Experts of a small language model.
Size: 15 layers, 47.7M parameters.
Experts: 10 experts in each of 15 layers, 352 SwiGLU neurons an expert, 1 pick a token.
Below are experts of layer 9 (counted from 0) of a mixture-of-experts language model. Rows are named gate (a neuron's input weights, with its number), up (a neuron's input weights, with its number) and show model dimensions 128-191. Each number is 128 + 24 x the weight over its row's rms, rounded and kept within 0 to 255. Numbers have three digits each.
Before each expert's rows: "mostly gets" lists some tokens that are sent to it at least half of the time. This comes from a sample of Wikipedia text that the model never trained on.

# expert 0
mostly gets: "ong Kong", "rizona", "č", "akistan", "hio", "uerto Rico"
gate0:160088161144113115134114110163138166138146134120119105151127112100122117104138092098128129141120160135142122153115117084157127111121147085081144132125104124115145147142121100108148111069136124
up0:140130122117080118145076117102107126170102113158153158138144130146109126145076116132103194119113150117151115146153109119095119121115141132095151105129148131140124108160142132103140160124132159

# expert 8
mostly gets: " town", " city", " local", " son", " one", " small"
gate0:112135114109093191126094119113148100138091064128126149162156152086119129117120141117130123122126171151142093167136115109100160112140119125184123151127144144112147130153120132104156154141103135
up0:106125147075144123122116106113142128111081096106151143145113135147165172104160150131162114127147141114100125119165135124071141135101104139145121194146120133106147130092161104103157135131137117

# expert 5
mostly gets: " | ", ", ", "; ", ": ", "- ", " in "
gate0:164126120135142134119119162091115121144169140133124138090165124046111147105092118140125130149100180115106109112146147084145122142146123140146128156154126110150113091102163117128139136084122148
up0:090136112156114099144111101097135135110136120109150131138089130119159145126148119143095097113109158123134139133144110139127118106156138097109102140094131104112099125133128128133135159175123099

# expert 9
mostly gets: "ington", "ville", "mer", "co", "ford", "den"
gate0:068119103124093106123112149117128123128109110157137145143096110158115120089149143125140162129115126118140127108122118137123166145126187088116156133160115160138169139143111152137105139131152134
up0:169134177105116117172097170115126129135163102097097116122167141111171130128072125143156125124124128142159079149101127128110108151121098120164111107158145128149140129126078095132134131119104134

# expert 4
mostly gets: "ograph", "rac", "ium", "hol", "ization", "onym"
gate0:150109122083108122168106128147132122132131125103137143131122104107097113108108123113134130122101120085065082126110149081157092139126127132110142126150109149110143124108157125118138127093152129
up0:179113087146162115137110147122144104107132132095159102129114107120088128120158150132155110138118116126112131155112093111098115090152101126166171144155158148081120145102150165132128163137150138

# expert 2
mostly gets: " Ch", " Gu", " Br", " Mar", " Bar", " R"
gate0:130132163100114065137117130171163123102119166129102119154153113142149081121121093133154128145122128132124114156129107158149117126147160113122174186152138122161127164081116116138106142106116113
up0:131145113134156165158114089094137177088174092136126093114077124138164147124120141139120140088133109116144120124106119086157133167121125136088149117094159136130105117100111175150133112148133157

# expert 3
mostly gets: "|", "  -", "| S", "| M", "==S", "==D"
gate0:178120134120158106134115174141141163088115122116156122103144133117157125139109108119139111126138152124132111136091132124112118123153104079148107132152059132134174125132161110136160114132131141
up0:118132134164090146071134086159078096138135100153135100126150115146137160140140177136136110109113111114137148144122153113127100093180125145115119095150176142109109135098119136115104143126132137

# expert 6
mostly gets: " his", " for the", " by the", " on the", " as a", " of a"
gate0:164159145154094133129125142078151116135110095116119165138136109134133130158159155143125102102143134094135141130173123142133121091141092105142170139099143150138137127150201102150173151101102131
up0:128175130107119121114123140157155151144159083122102162167073138133125114106088104129106114153102142143143097155140145110154122139116145102086125111149074108128107154055141137111130121131109061

# expert 1
mostly gets: " has", " made", " had", " played", " became", " have"
gate0:144115100122117104165095085123128093149122108132161131120138090148088149119104156127131144152155133113117106132164115143174118123113084149135117078124159130097131118090147178128138090100130124
up0:152088113161102122148102129153128073098154140136109125149127138059115128154180092141141155090115085137158104147102084129112149137127113106116136123066130132093123114097184104105146140160125129

# expert 7
mostly gets: "001", "015", "003", "012", "02", "018"
gate0:146150077121102082129131146132135136118110113131122106101163101156135151102126113108106104149113159118116174133093132119127134120142126150122095114132120125163158144106117160181115133100121141
up0:170128159155113155118149092121158095137128132086133125157079133144144146139092077123188137121118160094132099136131157160148114166126124122126161128131121102115121155106136136097090145147129114